Below are experts of layer 5 (counted from 0) of a mixture-of-experts language model. Rows are named router (the router's row for the expert) and show model dimensions 256-383. Each number is 500 + 25 x the weight over its row's rms, rounded and kept within 0 to 999. Numbers have three digits each.
After each expert's rows: "comes after" lists some tokens at least twice as common just before its tokens as in all text. This comes from a sample of Wikipedia text that the model never trained on. Tokens count by the router's weight.

# expert 13
router:510489522466516499432507499497513509511529473497499520489510488512488551533505507514523471527502499538523506485521521507483482529499486479484494477501524522542474504525474533513516481487480456484500496500519478480510483486483509487496519488480486504488504488537498512515514549504503510520531484545496483523493501525511499535486464489491520494546508487498536495452495489476489500491508
comes after: " the", " a", " A", "A", " ", " The"

# expert 2
router:514476483501516469487513496496495475542482507517507474528530514495549444492476510509529516485469497497515511508470522504504513523475485528473520525504515502475499526534529494498515493540500491512471505493511535518458477486503534498496480480504556486547515486513508557539482473449500506511490544515514461539520528484497468455491528503517507544506490503496532515530483498489498450513526
comes after: " the", "-", " The", " \"", " a", "The"

# expert 3
router:509516516523465535504524544495481512510529503498504512504544525489508493507505492539528519515462501516531468470466490483503445516473489520540469533516474494531506411503478511518491535509506465499516522483504495463501504501479509459481421488503496467498544505504487467515483510444544531505460514495533450538498508488467507496466494477509491524516507539491495472497511526484472480528508
comes after: " \"", " a", " the", "-", " and", " an"

# expert 26
router:496484522531549511528492498512496513479522488473497491478458491506521479486486495504513486500517518468417490506456473495469462487456494464461474547529515495519475492480453480511525461520440475535501493453544486490517510515496520549480470506490521493494478479465490531514487481475497496508473473477523476498471525486520492467512482504483537470513537481500506492482495483497539507500503
comes after: " the", ".", " on", "On", " The", " On"

# expert 1
router:558503533500505480526498482516517477455498470497468514537454501474510481513483496487487500511514465499468554518496499501492474493512450483504485478500488487509522466508473503498492501468507479504522498526462517480501498477505535504483540505458518465536470465533469515485475513490508492496465509499532494500502444491502490471459488506469512480521490502454523537476511487471492497529504
comes after: " of", " in", "N", "ed", " from", " at"

# expert 28
router:492486526486497458510498503471482513520497516492519493524474551532468517553496505581473462536539506496538490514491539509525497529501508492493540504502547503481513532536495517538486455508480468506513513521528460481494484489513491482473524505468466462460519474498473466506495508534470483499520537478497477505501489516543521517526470479517504496498535510494501493495559468500517467476473
comes after: "\n", " non", " Al", " al", "\"", " co"

# expert 9
router:512499551536527517493502560530522522501550522465456524474542501505523493496488487499503492523460499470507518483509504539455510499480463543486491491508490528467529498493521433493495468481486550524507531443532503502511477489493491471513492485498511470549511501491492484510509491513486489493489497495457518536576469500461464510487484470499507540527467514479476474533480493510505461509497
comes after: "-", " (", ":", " /", "|", " •"

# expert 18
router:462485521508468496558479462490478479493504471487492525525481520489494560502507522488494454523508484540468538527504507536436509496466545470495502466501509483470499499500472470500491485510505472502506478539518526464466503481496515491500511532514502529519494510536497504505554538512485527497513519480492479531473469493481515489480470469508531462511462437472458522495507499462473457518526
comes after: " of", "'", " in", " for", " with", " as"

# expert 6
router:541494516508478527499502476529550476501505508492480480483485498480510470500478571466541501513481548494514448504501458473541501488519492441516472518484507478467490527460477529515523498518562566529525505480534525491466494512487479494493446499472523501477526501474552505532492487497471464505493511471462521489498482537509535474497528492520526537521496561500475512494462473488501513541496
comes after: " was", " is", " be", " were", "|", " "

# expert 21
router:507482524546512520487506510512519494505490476493527450505473496471500484533492555516512489515511527466444476520510500546467470505528537521484477506444525471495471510445520493439462491464490516471490503487512503516512544495512500510539483483528468481446527453501458497531509471485471482536479487488508516495478519504499474499557471532530482478448501531500498515514492496491505549480521
comes after: "\n", " |", ".", ")", "==", " ="

# expert 12
router:536458524508514519490497506516520515478545527519531462520507500453507528517516517506519483505513513473482516480509477493471570507470527505518501502511541523552512533505499508509505519499529489486485505510534490502482475506541523487471504518511460509513511516513484510523492461480461515489534528504517499503483501510535514487476496425533540514517513462503505494504513454501496511446503
comes after: " ", " 0", ")", " —", " 1", "\""

# expert 20
router:491474502509537511458492506517507537523488503485490526507501510557544506536469478462517550518438519477534472535490516487494483509454515504460507489503502507521522458464520508518521486467472532530533496507495487472484467457454491489483471506497492479557511499522507457492502543485536539498473502505456442465549549488519454523556510452527496476458502536454514504503461444486476517513497
comes after: ",", " in", ":", " of", " to", " de"

# expert 29
router:496521516538516491505493518519448526495513511448536491495515494576509532530500512519480495455483501528506477465503498524518473482466463522490480496533499503475510500451486512507500493502504535489504537485500506485512506505494511521518479468477512500462486485487501487523483466545497481462480463529516540503484519485542470514504508492515488494501497510490488472475519521471500483540463
comes after: "\n", " the", " of", " National", " The", " New"

# expert 16
router:497518492471504478488474521519468515530480506522481512505520504517511559525470480515482473532520490485511471536534478504496548528481507503537497481473481534520500481488503547490482469495490466532513486496521529523486498513506498484442533514544539509526505508511536508507555484466505507496491482482540464443517466540487484507488480480528530492501518496464530517470513538527546516494455
comes after: " ", " the", " and", " a", " his", " for"

# expert 15
router:527481434501497526492464450517470496498542500508490480508490530504500500508482514527536487447535500490531480515461504444473511536528454478494471478491503488478479476485494466513492488490535527488510465470550507503501502493529481522503512521473582467484510550503518510528491490489475512489506500509517475494534474528499555474517530488521492528514475520507475495478510509463486516513457
comes after: " |", "|", ";", ":", " 0;", " that"

# expert 7
router:482508503505519514493501490549480546471441473497469495508516518516475496505467529484467522517476498537486476474502522445477515532481475514499459514533494486514487457490498487484491503498485523505502492502546543504535471500466497488480473516539540501500531484512537503529508511485491532495426529509515490568484477529529504487511522506482522511468466506524518463462457558553479516459480
comes after: " |", "-", ":", "|", ",", ";"

# expert 19
router:522484489475518523498465503470554491458515477518502469432496529491455481478485486448538520498509526530511435510503505482514460482525576481499556440513503496477470532515422533474504518535490521517518457514533454444451508449512500496510512501520510519503514536501486498456509479489487545517546488493496509527536479497540521502529501553528519553432491466504497491477505493515501507499530
comes after: ",", " to", " However", " he", " which", " also"